config.yaml
n_layer: 14
d_model: 256
n_experts: 64
experts_per_token: 4
d_expert: 32
d_shared_expert: 0
activation: "reglu"
moe_layers: [0, 1, 2, 3, 4, 5, 6, 7, 8, 9, 10, 11, 12, 13]
router_score: "softmax"
normalize_top_k: true
routed_scale: 1.0
balance_loss: 0.00218
balance_bias: false
router_z_loss: 0.001
n_groups: 4
groups_per_token: 3
init_std_router: 0.0108
lr_router: 0.000751
vocab_size: 2048
norm: "rmsnorm"
norm_eps: 1e-06
tie_embeddings: false
optimizer: "adamw"
lr: 0.00174
beta1: 0.9
beta2: 0.98
batch_tokens: 32768
seq_len: 1024
train_tokens: 307300000
steps: 9379
dataset: "wikipedia_en"
Below are experts of layer 2 (counted from 0) of a mixture-of-experts language model. Rows are named router (the router's row for the expert), gate (a neuron's input weights, with its number), up (a neuron's input weights, with its number), down (a neuron's output weights, with its number) and show model dimensions 0-127. Each number is 128 + 24 x the weight over its row's rms, rounded and kept within 0 to 255. Numbers have three digits each.
Before each expert's rows: "comes after" lists some tokens at least twice as common just before its tokens as in all text. This comes from a sample of Wikipedia text that the model never trained on. Tokens count by the router's weight.

# expert 62
comes after: ".", "==", ")", "===", " ==", " ="
router:135182132154137119139091129155124161142125104112114170161093106138085123118100147162123132104101156133148105136156117161118117114157130089118138117119161158093149105116145133155158124197125071142122140139106118127096136100191148134138094117136140145169135157133145110132167096125155103121141120194129141191094121123142113121129175138151147127139110134147119095104127145111101111156112
gate3:144125103142103152140097129089163108173117117143129119104140132134129179159113156107140091086118146142114113115154144121146136147106116090084102143106133100091121134153122146091071130153077126130175117143141111141102099149080153103156130086088140159138087146125156134104119076120135132126122130077139128156150124131123113146091151130149114095124134143113124098128133123168121128138143
up3:135117121145086106129123101145140107142141131107124143125144115107133136123143110109109151105124113129109108090105098119123125154104150139094106126138123146169163130093105075144134137117136191141161112129133133142125084090156140127078134138171117128127156100071170119141087155134112147142143130144136148107101114176176074097150115089123145105124111173147129124120132087115179129115133
down3:122147149111168145140129088081138161120134148163135122150121102138122133125182129137153119096146114100126075159131132118166126134140165116134132129102146115071149129103149128131157146103121157121102173120163138181125125114155128159108141129109131092097119144104112126145142159164135157122127119148123106133137102140111058137134182094136128074126119158073134122091116112143132117115134
gate4:121148126149121199099100152088124150095140155046132102134087131127086138123129121082155105088129107117091102127116189131152133144116126127126099145093178154119106118166117092126121131116160126120116139132145165161087138162125123144102125113144123121127123185144134125189077161154154114126128152138136135122103098119155133124128127134128140141136108101105102072130169102129110094130147
up4:118137107121112180122134151131118139106119147043136119118116118143076137112112102125150105130103137087077108109130158146145108127119115116119109147126168163140110125144087116117123108125118110113123161121174144120097172171112134110046130142191096126167109155113129113175145107149162132139106129148154142169121169155180120137140123134125174103146115096106116119148125131149083142162146
down4:154123122130168114106085140166152107099140112139117142102160120141150175159178108151175106139089121132140166137130122108159100145101100104153147123096108087126110112132132107129131080139131125113120143144138135096118114157110104129099134102140158146139086103135124084096157128069099095109137146156156123125131102115135121123121121145109106144152185125111135137165128108120109116109078

# expert 55
comes after: "s", ".", "or", "at", "it", "ar"
router:107159116131180149103080112118114125150144095093125195137131113159097114117099144141100121139124146079132116141124157136114094097167141124094140107134133161094145107112138126127157150155133091118123103147136104131098165147143204137146109116102166121146150131154125132136180093132106079135128120156111158161103126094139099105078178151157153122136095136141125093062110182134117120147093
gate0:147114123105128113140201122135088110152132130111128136138146146088110111125084164134118125119137134112127136137125103137156121152146166131187116128099088133113147095115158145163163130101117174099078090072148112103160132156133146120091118150119105156133155130175128118121125130118139120133116170159110123140149104153137112109154134184159140142155143142133120114093128141136108138102090
up0:116127131106148116097092080115147132106100128133147117156131137179134130153166118106168127116137118156131145092151147137111117090132064129043140125145154144174118152114103121116078124130126105134143145153096111171139126090134103120158132114123128118108117131079128155146138134126131141149137095111118146081100164100102144117124105128110109120111080118119113128153157146102128111162170
down0:139157129095134105124146131127147105088137115088124132103103110155148136156110120150184105125147116124145122105100082149123133130125155143139141104147131118119179146087106082074151102147140111108136139140136130157191132154084121139160131129125119171148159125151121154133141159115129107112156131124084113156132096120140114138134136142153100151077117136063146074126124164149130122117147
gate1:145099151132126133129103099127123104169126103101136120142108128122122102161123112180096110119124164032119134148127122129118092132164152138171133095102137179077139121119148110093139136151150143087095139116168135125118165154147138146137095121154133115151143105123129136150140116178134125124098164132118140098139114085103103139116130102126141109128136111117151106099128120130150158125114
up1:156163107178105099073119107092139143155160108120097124138132117136107146121102186176110150106135153088139085178123111114097097133127167095166107128135073160111158098121114115101190116169136105123154181126128108095143132125091157115120094106081118119165142162132142118117116093183165116091127114154105111150115070110154139115094175103123129114105119100093154088122107136111160122114149
down1:090130111113132130104153137109131163122100100120154075126097124088116122134115157131120152175155160155135160098141186148096153134202125111153107146140142084110108129159115141109133156128110124144144154191141117101089131129103167135083076106114139141163128118160117167141139127145153098163144075103143111126131149122092142167118112137112128171114085124108157140084086156173139144152118

# expert 39
comes after: ",", " Al", ".", " in", "born", "|"
router:110154120121136134167129089104114120129125136077186176169080092150117119150089105162121107083109145114148098124147123153132092073151139127111123099129143166122134103110121113157119131166132127120145147124079131150118157115139175077140127079114126142133143171126121130124166094128165110134119122139124170149094090101139117109123152156144176101178122153153134100127107132131094079152098
gate0:125154109100148120139142082125134137174110133111167120163114136144108104164105111128079098147126150163110135117125176136154101113098146078135099108173134134137139087103114137110156150114127139111120117147093126164150127084118109097151144176164106127131145138108095109099126141167187129101107056137146162170097120121117126123105146152113123142140145119125148152103135143129137110110146
up0:121100126140127123127154161153134121098143121135089134100156101128150132099146156137182136138111113104161150152122110112101152127148113162111138122073134140125128201134158130140106090136138110129121117096160127085116144145121155152096142079102151142134107087146157141147136135097081135153145185116118126082145146150122142126136108115154147127111102153142111116135131126109116130169116
down0:156086145134102127145171160137143148178078117140123110094144139126129143070127092194095134127081090096116151113121157114106130138097118164120129145110124143082098136125103138197134102165134126113103093104155108145113114161129150126098131123115113128129120118080204108149127148084114144127141153100116162114111148147140107141129127111120114125128109109148156115095143093146131066172113
gate1:153153109072128099098123131188104147079106158146120160135173122133149140136122139152085132149122126113156118164117136112150111105112146100080095125116124152121134124121158151164137082149131113196116130169145119135117156125145157075102131076144112102154146145118131091101171080132106155153149141125197097133123118104132139116137117080129135136130141141169103081149173135157156140166120
up1:120084149155137146168111135094160079176143130132093105121068135126106122131144100124160112141138142144165105098116120156108128147118104170143140154142114143132165131124098083120123179139133130075144125114158158094170103134111123154131126158142132122116151109155105128154124162112137112115111130141061148111110119147126165123128144159140111147103117105084138177096078126100120116118112
down1:132127167154095147157123154116149107157132139119146131116117115154113161154138069109126140157091116159158131066104121124143075119137131122142118172125135118115171084079151112168131140141132150117122114142126127105182123121107146112148124149108121094162130102165109174128120184115122090145118074162115127127107133142105129121112129110105149172128095122081166110141098085085125181169098

# expert 5
comes after: " ", ",", " 0", " K", "k", "c"
router:105170138155159126136100135088117142165190111120142160134129138138138137122108135159128107119120135119168126145131135151089095117127128107100144119092170170103161098090133093160151119173149122132135118148127090144095138126135147110148109095095130148139123179137114143153159105149136143134163107166117146136121110114130115090103161164165153120171111132120115122103132160080121104139085
gate3:109105141144149098144116120128144123127146092107131127114151112142127100107103195104090141142118085163130157128152140145146136119146102126102140144131122155125085123114179117163129144150113148132140075110120123133086103163120147114134133120133110145154143151170108128153150138154134128114150131124131137156119127122118128141110146101131160122182170129179080112083129155152129146141115
up3:158132126130187115145113109137109137104142092107108143105146126138162133076113160123112148115095094133109158116132154144142116132145129132091161144130076139115130154116168102182125131177124145143158071113140141149125083178115140100120131135101114152152126118154096126162158153156132104146134123116117148155137110081135122195094127086137170141189143115163086129109150123137161138132135
down3:133114106180120150131177125103141143143139187145144145145123124162131128082114107139133139091168117093099137160157162134174137143133128135136156140132059160073089140115133111141122139140126105107132099111159148136112133114126124140121096106153153099092155172128091133106164158130117155178091129107137146119120075144129126139128121125145135091111153159079126159136184142145193137136119
gate4:091205121168157147127092141136125146156142104134119134154120169115090132151101173085124137107072140114133104154129138159093114126120116136128107130119142169130126087107089125155147129157124073123144140109111118138112137104103097140146099146116129134117147115149081097111099124158148109116161140107115081114136106149096095114131160135128110148112110131139121089099096164116115148149118
up4:117119112112078097134166062116153116131088182111138101120109075112139099131136124133177124139156153134123133113156121096160125140131158140145154144124078109115139129163148128107105123106121132127096108130118115094120124164152161145128169155137135129132133155078165165154163145111134117143049123133104174147147149117116170135082123148111151082162153106111138154167108141154122101125124
down4:143109149146133129129109103115118114114171119128114130149152129131090120135113148099120168107150114124123151132157149111119114131165149096136129149085130124124100126154128170160156119175143168072109098160127132115109129095131092143092114072074153117189119172165102082127100161159137157120148104157079133177121119146098117164137147130158094150105133128142150122101127083139166129109113

# expert 56
comes after: " of", "\n", " in", "'", " to", ","
router:128131117145159148141127114125124138158140132085167145158085104190107127124125124145132130127081127130132116123169116179107111098122117139117116122141130190079146088135107132136162102152142119124085141151117084151116124115159181124140089146114143113121138151104138090161139092126133096090117127198102151151135077114133118117117146133132150123158116156151099105119122142115107103183101
gate0:152106191133138131102131147169116120124127160164114151112169082158116142125115136083081121155100089117143071146151139149113123154132115154128073142158084141119103154120173132114112137127143108183136128139118138129150118070109101130126109114112090170118121110131131100146126101150097133138138079119141167141103141111110129133106189087091108093153072143122123126128107145080102113132108
up0:100145081139121132160152089097125147153091116104115106161095161103142101130133116153136173112155138157136175113064139100137154127141128109133166139135151114173117088145108115139162150130126153059088154104148112113098114159127119118139130115155150106125146140140131140116126130117116105095164156136108086120146111150166129118106095168169134177099191122120123156105139167170127154120143
down0:080119118146091118130122113091109097149118126087111111148129120140117140137139106174119145089137181109106127101139115093136109120133130104157144138080149087125097096098116131114146142147130181161110137111134089111150118133070143175106170117133140097096130149143134140120085151138090123128172154135146168108126124147119142132109141178130097130100121119139069136109096136090121168136115
gate1:123144142148162156123106162068132158101170126140094122115108114153126103161125131156087193116129120107104159114146143126125107136144148102107159105067125098134159114131135119152122131146067121117096123081107136143101139090125138095121076100117142108145131116157134114141133094100086104123188122186140122139091133164124134076115097171141100145135124161148097127148148158114111073167105
up1:093116142110092080130138091160133123163073099124134109149173141094129145113139155109156075123154152156139093106121126163113166082114115144133076133163125133109085137097124139117124138126186138135155151132148160129135134161122145163121164156148094141114138124114109151129122144171177155115105125080107126112152107102114137167131148109154164132158134093099145135101138114133126175099143
down1:085143118141141114095165091133159138116120124140120142125115155098107138127130100126142126150163131160119171120138124119133078107153132142098099161104096153091168140075129098097137112110092126120156133132147070102137133169130152141118134097174136100116146143149144124135142124128137103093161106099135076145122116128179133169096100112131153122126110147127132123123109155110107108153140

# expert 10
comes after: " ", "ed", " g", " to", " include", " f"
router:082168108143157138132096117104150166121122095121130133145083094152098101139090153141151101105089149151117109143168114123109108099159128107102126089122160152124135112062093107143124150164122121113105142134122094147125160121143159133147093111103175114146134150162095128156148139120142138106151103141089134123105136094101092099099141141151146123159143157123076129092156175101087073155096
gate0:105130102150116151152143147122145104120133115137112132094120108123137138131110135127184120164125156093113153107110083118134130158156125127109139115141090113119097170139175156093120082136155138095157116103169136135104212112141164146089151096152088130114132163044142096114124126119141135113082140138151100121142151113085112153149142112118114114141170134109095125126142167111108111102128
up0:107111077124129131164124111128139113126134120130113147104147123139144152119118118153144197151096168100130165105097126111122135124146115124119132099140125113118133150082133137130152097144182101149143101109152114107116196137109145150121163097155085160114106118114137141153134130120127176136141099138116130118136158121142115124109150089129102094145148163122104125125144150129134099096132
down0:112169071112128088139097170108119124128176082141156152128139111121098149140099162133149161083102110158133154149136109116114148128117109129088135164158178116113126153107113120153183123153137153173115148127151147099105179123121088126108118118166114118127076115095142156135160161076155133135114113085124105103139146151124120129133110158117124122122124164151136141118101127133146151097132
gate1:146134139061111139119139152063133115100101112124106133153107148126162155125134111145138140112147135133129126143112088112137141134109112108116122182121165109106089160109111111138109113140106163133167131159129138173154112132105129141117116055121060109115163115130166135145157085099116073104124116146142125116104149131159138157118104111143113127137120150087163103134141109122126142116152
up1:160125112091090116124160125085093134099131098130122149156107122123102122100131135138121121074119127148136143162137068174161168131124133116086127137096151106105129133126146132109113118122131138136149096121144151163155144117088122108103138085108101144129128112152158129132152093109114104099100120148138133130096152100196165167122103110142128104102099178120119115169153105113131119133157
down1:120159095106132133152149118145084088077141088103159129131136090131108142128134141138085103104155091131135135122139141141168164097099079135128113121130096129119108143094098147149126144165100133153110152109156173123153164118156128137114105159116097093106129124135156108109149143068123127149135142115120163084098139156154152160148095084073116130136120170138137195178158093122140109116137

# expert 2
comes after: " the", " |", ",", " and", " a", "|"
router:123161163092145138140087122132137170142111121090132156112133128154139106128115111156119130087109160106150099146150108146111096109137154120141115076114159171098144121119104132131154089175126107110103136160102092139129128132148144095122109077114143092144137175159124113156165096128145095108137111179111163159091084110134113116092148147151138123187113146135095098131120168106081129153113
gate3:145136090083122186109113093162135093142136116090108183119126143085144111124158129147105127119101139107077138129134100154133109120084137162122127108143116148110160132120141141133136169132108132155126137142161130124130115119148117127183115169136126120151136118132162122113143121117142118159103121114127142208138134152135128122090179115102148138113096115119120097128126135112157115117142
up3:114118115162148087161159152092114170160144111154142090142132119163084108128109105088141156123142141144166124142118141116098166182157151121122115156093117120153132141145129102122123148162148078098092137139124145114133151123122133115104127118122115141110120128128094145147101145131138151101176158134133143096118134109141102125172094120131115104114154121160161156163123137126082172148143
down3:116117165124097141139137110109117099100084091124121130147120132149106082146122128105136092149121117129122116139134130144108116146155128121112108096153117116120102159134125168105161154181115150125157162126142126119175065133121139111090101089153107129123109150141133149122124111122090150097103154139134169146129102114101086106138138144113120103123144119142117146133120135191099110167094
gate4:132117127155141160155134113117125152116145097149174161124144108119091079156138135127200143133142144117163097110180115169054110128145145063105113137094128150149122128123164135108114105171128139125108139157094149136118132126124185104121150115143150121115166096134128115106121099106122082068139095130139139155132129098094126113123128118136115091133150121145118100128098139090066088124153
up4:140107134160116135123156121125114146109141122150149120150120125111105084153124140101142123132145156114136092132173152112077137134129122080131115130088148151160134112159158160093123086164134139157109134142075165181127106153094202073135146125150126113130153104108137118085094137098133089082087113119125166164144175089119149117139117125144102108147139155141112089138116149111099095129179
down4:124141132098122118085115138130137105136129158133167165148120118129133143129123117111121155139122107153114160109072101144090137145135095051121114119152065133061127141167093147143129126130127176101150114091126167142138118114091126169113151133129148115125098184126138088141132136121142134110096133116128149090135142159122070160127126133139142106152119139084094122111126110105095084129108

# expert 1
comes after: " |", " con", "cc", " re", " a", " ("
router:117151112127115139150095083130153131148129107099147150133103082133134119175080135156134094139128146130124082127173126137098103130148122112114113118114126156116128118129127105140138120157115139109075139152131123154117157142166158128132125124133138107156155154122123147157154120154123124095130136147105147174112119097116118104091164152142179111171092139107070105081124150129074116128122
gate0:110124128120133150144118152100116145138127071123142169149147189151113135136136100095100117120112138126148132126106112143133055142169135127099147111175156123136177110117119170095107153160126136112133125094157130132084135110106141135127124088113135142135089128159094117164138158134140129117099166161167139152129120110157109105140152111094154090109083129112097137157088140129128130109136
up0:103157109159124159132060128098146145089127071135135159145151141125183135152132101133115150152109126127132098135128150102130123117112123127106121185133168110118131130104157123093129157141150095150137108142150146164108139125142128129127119152118116142170096131154104147169123120100152128113154123133092093154131100124169088118132193105123177123143142147143101132184160142105065163151118
down0:130139117139141113142129114078144104170077109129128130146130116100162095125136127185142177129131141178163131129138138165109166139134175143096114191136115116105121114140118099068102119084130089123128136150109115122122145119110122132146151125115157212144146142124168085114084109160097092112135112106095136118137156077157129124128128110140156139163122121152152099160089139126106149143073
gate1:123078118160093144119107146145135139119076149115163157104149115117102172090116106107143096112103182130109145112121120119139111124158110129119131124180155138104095159116125115169128103128168138141137109126173088145114158151157128114127157125083105143134144105116133146166155123134142138109091123096094163098135156100150096124128099149097160120150132147144160158136138137151074107134090
up1:192097146073125116155141144106152093128165131094123149143122092145151118168134135106085171112109125108124105162090147113119164109131140137100121135101143151118143137147116177127135102132101129174136113142134136118157156108090135123138158112133099094102125147126116112110117107071133137114131117111128133142131123113145135116121173102146146049156108136129138160147123137130136169127112
down1:121092078118116146120151154136134136153133124129115142119090148170105127172123136113120170120089184105129101139079144107187133102141185120156175112137142131079125128164120147135112106159159128163133141097125162157142103143137153146091122164117116114147158131145098128101143160113122133159134176086046132119122146112155136119069159127088119141100114101151139156119103085129139142096099

# expert 40
comes after: " |", " ", ";", " St", " Sh", " po"
router:116176145142147104129107136109111146139138137104122163118112136158148106104091123169149130112131143082136112154168128165105096100163109118085148112121134177091149111120116119147158099168137070111117147165113096185130139135150152146131128103109123120126151180152082132112180105118125123123140103166116172150113116086141101090091155131155121145132118130137088101088122147115093143129091
gate0:136138140144113132122119156167139139121136098112151145132158152160114128127102162140162126113112110104153116115153104138149137135141106150089091112167151141170134092115079177143119130117109141159149161123145110168137091155119157166097100138122124139098082122130120132121090092116108121129137096137189185131137132140143096121163108149118104126144166149177080091104119137103115155136065
up0:102146097091116109152138127115090084103191154132108094182138129187091134126129132132130154103111130161163096106156110110095092154112137175123124101127139092099081158152120125118134113144145101126077145096092086089117161140127122134134145059142157110108176171114108138135119120154126151091151091114111090148115109106134091141143110104141146131136117165105150117106089132116110129141109
down0:124094149126098087127120144103162123110108111096179098161144125128145148112143131143121140187081146138110115135124080120131158102125172166113130130140115154118116136127145134082148168156116099123118107121148105132161118119120119114104128095137125090099086159121099124109117121161062152103133147100114112152142143094133109138169139136157092134128106117140132124123084083127123120167100
gate1:104156180092111127079121124126109140137192113129144145112124139131110124137195110124151145139133118163094140130158119157082135095122142135134123127140149151123120074129114129177141122128108133114109152088128124171122087133147149140125135168131129113153089193139119144157133162145123131135155168143155162144142107105112119099144102127126125137121078124131127109124114077110132155188132
up1:125122163100122104111134122140117101151149125121126148111133134119094130118176106122127146119171131144095165146162112160111134104099131132129106147148118156118110087136093128171133116127102110103139163103113136177108083149137163156111146143157134110147063172118122137157131153153115147146138134144161141154168105102126128142156108084129109145156087118148166115135135069112126127219125
down1:148152136121137154136094160154145115125158091123086107130126141148155133161131112127128110144089161109076152119133110119091141167124166097169104111098149167131114186081159142119130116130136141064119155072136158120125093146184185133180135120123120113153120131099148151128122128124127143161164163124084140145143117087141128106120134130093155146139163116109114130124121148129134130101120

# expert 22
comes after: " |", " the", " Al", " a", ";", " out"
router:093156137131147121128106121125126157155149090093147143122076094135134124146119109140144109129102129122139110130164147145120115111122130130091138104094143162109152113092104103134130108159136086105123138187107129155100159128164167120129125101084125110145153165165085117123173111113139122118116112151096165150115095127152076115113137174149150122172107126118127125109144170106101116144091
gate0:108140132134134153136126144087141126137141099081162137139127086133092115132115164152125138106110147119139101124109121145110118097140147105130127096133140152114163132107107120143127102159129084142082106136113090131109134093133147113172135120109175158149145151157143150175144121123151112126139100155098162153130120122123122081108148147145157115153084178104132079112128153106093119187126
up0:165107102120099108144138124153120104102131121140149121136107163147133133147159131122122093149130101158155136144133138115161130135148132101116106117126141113119105131130089117106091144129153162120136146186102116119097142133127098111076171093144096090138140160153112112121148125120136136081104150095170150152082133106119103151130130157172120162121150084130134136119118149151173129083113
down0:100115122136118160106114108121153101139126136124156146130108107114143159094138132107091153091141092162146145121122123169153091134124111157091122133154127106130162134085099126128126106151114146130132135118114111094152144133100147122123134151119138174119147160131163144163141105092097118132120105110138177174108176163130104154137159140072145124170102146130180126107120097125173089143147
gate1:100132136144149123114091132150143147072135081069153132104128126118141105136115160147136163140079132150137076121155126112133112124153113137106115170129140117114135131117140126152110104167135148124114187155170130126133128152120146148154149145124122127138141122152122120131149117157152073101104115147113139141150146127165094124119108101145175121146109135160153124132144176135105126174110
up1:158148099088135165154166109132139115169128172156117124132101142155128131120112126107140097134189141091158160098099137147092137125126147098168140100106133139158116095138128110133160137127097097146143102111114108144106115097141111111129107122136100119146094165107145137119117159106143168128163131128144148141099112120108139105153180151124085077138126148108065141108129087125169129089121
down1:082132143144137091117151130122097103151054127151128111131139115120120111147065137090098093113156127154148143089142167134157172157139150138088119119162127102094145135136088111134095144105163156106115074095121101139133136140133085107127145175148107158114139136083151142143140128116071092183109141099106089113131135115098120111142064109130109150118191079128123149090112137135138116141134

# expert 8
comes after: " ", " of", " is", " and", " st", " from"
router:106139148148151133136096089129137156139135122087120147135090111157123126121083117175129105142117157119133119125160141136111082079122130156108149106109137179121131106114123081174159127164145080112097180154116098133115161117155151126153112111128123098133145145145139126156171116124146101126118092172119141132120124096128106121096179152161148114154084131126097118080137169130107105137077
gate0:125195090108165119145096122088119143129170138084117145155128108145111110155099167160131087080102142100145089127140113170107110129141146080165105082095187185113137138113151135139157157150127125117096137143115075122122123132174161114127127111096105128153150142161113109155159092141150099099131129123112165137118117095115100094111154128125184128172151182136096088126095136129136120146121
up0:152116171162135145118159069128103114149089138153111115106136138124135095093124105147134141145122113154109092091113130078134149125122089106116161165151119149168094117167115122138105110135119157099124110101139128115098110117149135136122115139139117122104126118165149142146136168139101140090145132129202133112105120165153110129165082117116102130110135140175137171134165126113108084087142
down0:192104109102168174127119118160131164159107069135125121136168121102162124131165121139113090101139146126177117129124133145138090108128121110101135122075090212125132137126130133130051109143159121124140152149123134158157129174152160104139107131142093142107106101136132166126163143122108117102129142137087105094111128159128105139127150144155150103113130139142160118081115131091108145127137
gate1:154128104115159137143163138144135195153121137143111146125122073117149095102112119128109095136077136134148144149123125127138127136159106138159158114138173106143127089127146156141127108120080102150105104098166108112062111108119141105109127098142081159115135115137099149124151130130145134114117149126160127142115128120112111100118138124111161155180143143115146128106136172167140140122130
up1:104086149126122134129146096115147162195114148160136164107099139139127104123123130093100157103160094181117106125133139116115152131136127111169091163139098138125125099118138099125139116091150083149156088130145123133129108132131134121125089158113104117117138106109130127133127139159114121124140162144140131099092137166129083125105146110136144098124113174129131105138154121123135121171109
down1:111127130153149143120148132086137100112171129128146127096124137135150102147124143128130111111142126083125081127119122135100107110141146084174087121135115109110123143109089176129105170076091125138145102132101159075135147112103138138114123076111126159131135114101124113158121085136152143167107143098116124140135122122156110141125167099129136119081103119105116119173122105140105095158120

# expert 50
comes after: ".", " ", " is", " as", " re", " was"
router:096156145126153148140119139117128137133128099085163164142114104162074120164137154136128100117090147142140125094179157145119115112127137106136142109124141158120144097092105119148135108182144124115076120130130090162104149130147144132153103101130143144165160144138104138142137113130149077119124124158117158124102134124118108095099130138121177106148101132144074126116131128112094111149114
gate0:152123160093110117142137110130135090156114180167149121140204136150106124145147115144148144141116109111100087120183104099121126090149146110156113116129120126092159148116084134157135078143127179120083111124094129117154099138126154130089094131093122144089151146130115135122135106137117131101103107151125149117152135188123114103133085118140089109124108131138134163153093098117113124134122
up0:136110141144134143124116118112117153121080136141113193132124116128167105112143121117130147145122158140132196109125127108133128138130108081111107114097148125086134100091132164167127103107142144163135127137189110133145130143127161129137108134109113136168152131122137140139164152119129133132161128120089123121120136132180155120124122120119105135107109157129128142136110126090132105146157
down0:123091121128141119080116114138123130162128105083171058105128130139146111157100183148131132124088117141143136166170145151144131138134096164130115124181173138137123125108135164148106125153167133139109113144130153140139140073140163091136138130115108183088117097106162124138121105117159120166106162112094157116129139107128156123142154119151176098126086148105124105120140158152121112120117
gate1:137162122115141158122117107094158103121155122116094109125144106103110107129126101125170148144140130165146105099132165110083163135135124116140090090140104106119143173126116100113127123191155118119119136124078139141131128101181124104111149071165117113128191100105073112144146107177190142138137145125099170144143103135106106074137143110168143160122132144100149146123123153113126135102141
up1:168109112141124120184122144130102111141146141145140124147128181129165135101119140117092108101092135092118102136109120118145080129132114098172147171123123113133132129112124109087149104117128149119158153155121138149171164152148151130138130101130141110124110143113117102144190111113132175147098128112154111142103154166134143138148132112135119125078120108154126107163130116129137126142158
down1:159083149126117062138096167118155161139141124108134125126179138147094122127137179143113098144095135107165136139135123105125115128149171152114123140123155155119132115139159120140102085123107136141090120145162166146147122136088142160124125097100085106062098165115123124122151139086156172173120118123126159135125122139161144086140144091098145159126173139142129163116123105135176116093128

# expert 38
comes after: "ed", "\n", "ation", "ing", "ted", "ment"
router:128148120139151153137097102108114165119142080115121165189111137169098127182112142148127118084090125120149114135147132164096104113144148129099122103164155144107130121144102099149139134146132125112114141141085075149126149121168146112111120117116149122132138174145108145141158100138152105136098103142089151117114115134133098110127147121162164110165135155132108130118106144099087103135094
gate0:148139145150124140124107137091150134117158098123166104133098149153130126180117144108128153096115146110119135115164111131168137137170111130119132158112151119128107149096130118145147160154130151121197117129173099180108133112104141138121114154161115133104117122166110098134135151146127133137117136133124125109105150138130154132137128152084104167123167092096135106153173146121112145111085
up0:166087145127065120089110072149125160080143133119117089120118158094131171145083133131105111130068092113142153142165116108140088166138164132121139123113119114118149149065152144115149131156140109159148090130106133123121144129157129091146130113124101153154118183087123159122159106098079134121138123140118105109182133136142130142077165099148131144087136122107113134142132125102146152140166
down0:154090145093098120116131083125116130092191092147109115195088126104086161120127124099094100076123145133101136132168107144131102109139141120150131128171106116070107082078100105075141115169135113153166115137138136132124128133114117117120147164146144162139095136145110122173064144109086177143093158099138139072088141118125093151111146145132130154128140159128137151095103098118112108118161
gate1:151121099110122151140115097133125087139106143117144106128158119148134173126176142130124145129062155114170124125133139129100107137102111101098118094161121105076116105118106128145112106147126131114101099143102153170107088137174146121122145127113128084129129108112159127137160121151134128138174116126171126126129130133092109094135090108124162161162114119133146115117143157088133110100095
up1:130164145167144142113094097144131147116111121148118125070111146118143110104115099120178118131124107163130133130168108140145085090172103135117141084104155119147116105131156138100132150092125109114141109088128131149111104114157140144159114108120137129139136128142109160141160191062132150099129127113158131127152127129162115165111142163127108122107115176120137139125140114110147115186161
down1:153162156150146123124107124160143104136128095162160131100133151145129122094080152157122114142162105159072096082131077155141121175135076133111123130113115141109130149108134110147119124168121136093133136073100117145142106114083162170117124170136101102122110145127078153118074117131095149122104166106106096144113122140084103104104196115102132119161052151142112141097149108124128132107146

# expert 20
comes after: " 19", " 18", " (19", "–19", " 17", "20"
router:147142127158130161167117129140113159140162127090135157130105098159104121133074160140128113099116149125149132110150132177101102101150144111105150116113157133095147141109115131141125096152133090122126130174085113128132157125162124102127082109114138115154140155160108123146173094119143078110138126174122154153113102128119105120105159197135149097162102134118108096115120155073117129120093
gate0:128102135136163120152083078147093084082138145063104116142118158151127107112146155108175126092124117093152148109171103147164094159106154164097120132127134119120114151112099136187111098129138115146114119156167122146092084145131127143143084141104135103086131140137119135172139140145110097102108108168125175149169121127137099117134093119123145124154100090134160116131105128160118129143106
up0:117128135102133128109158161109165193169121123147157130181144085112112169148137110133089118146130149179121097149088162138095125098147130101140111129135115134122152099120129120076141148144141160128130139085066114103154168086162152117091166111143112172152117139109117123129115127145140147144130145101111099117089090128123140124098162137167135108119123148097120137086147131097114123131136
down0:141072186132096097084120128112135117095091110106176121110143138142120122118145108123105151103113136154151126133100128142168134122137163127145145168093164154145148109184064117139129126146103153143106132099118144104135114107100141112131103138106136139155140141168119127135140116075179162159126113154109131108118097164114120134161152137153121130126116065098114134162092119106184058117180
gate1:079137121138199120083139124088100141128132083136138122139153159136112068090120126128128097118139154158127122161142134137099145121117119140127123139107157180106079135085124119132138140144113129116109117091107134124163126118150144143117138092091151137141135103142135133135103157101147138128185099172088161146106110107143157136063131101122193129151119139181170186137145098111086085146175
up1:152149123096066131197090136160133123114116183119130113135101082159135180182109130144162137131095119091137110111157154124154147117133128106136138112103110069151172128123120124142115122125139117118152137143106118136103107133122138138116101167154099115123097152111112096125120092130109101108091173107177087109126124156100123125192101111122066127124152125095092089119090180160165164153106
down1:146106128096092107118102122107083160139113095153101096105149104070114085147125081096099144152102111144139142152121133129153092138142146135111137152116136126140106150119128126076087143128129106123115119152129086129138126144140127131124146094133129148161118155118096118119121154201135140089105088133107083140121136092143148142091168113145104121134167133086104110081137107110094119138176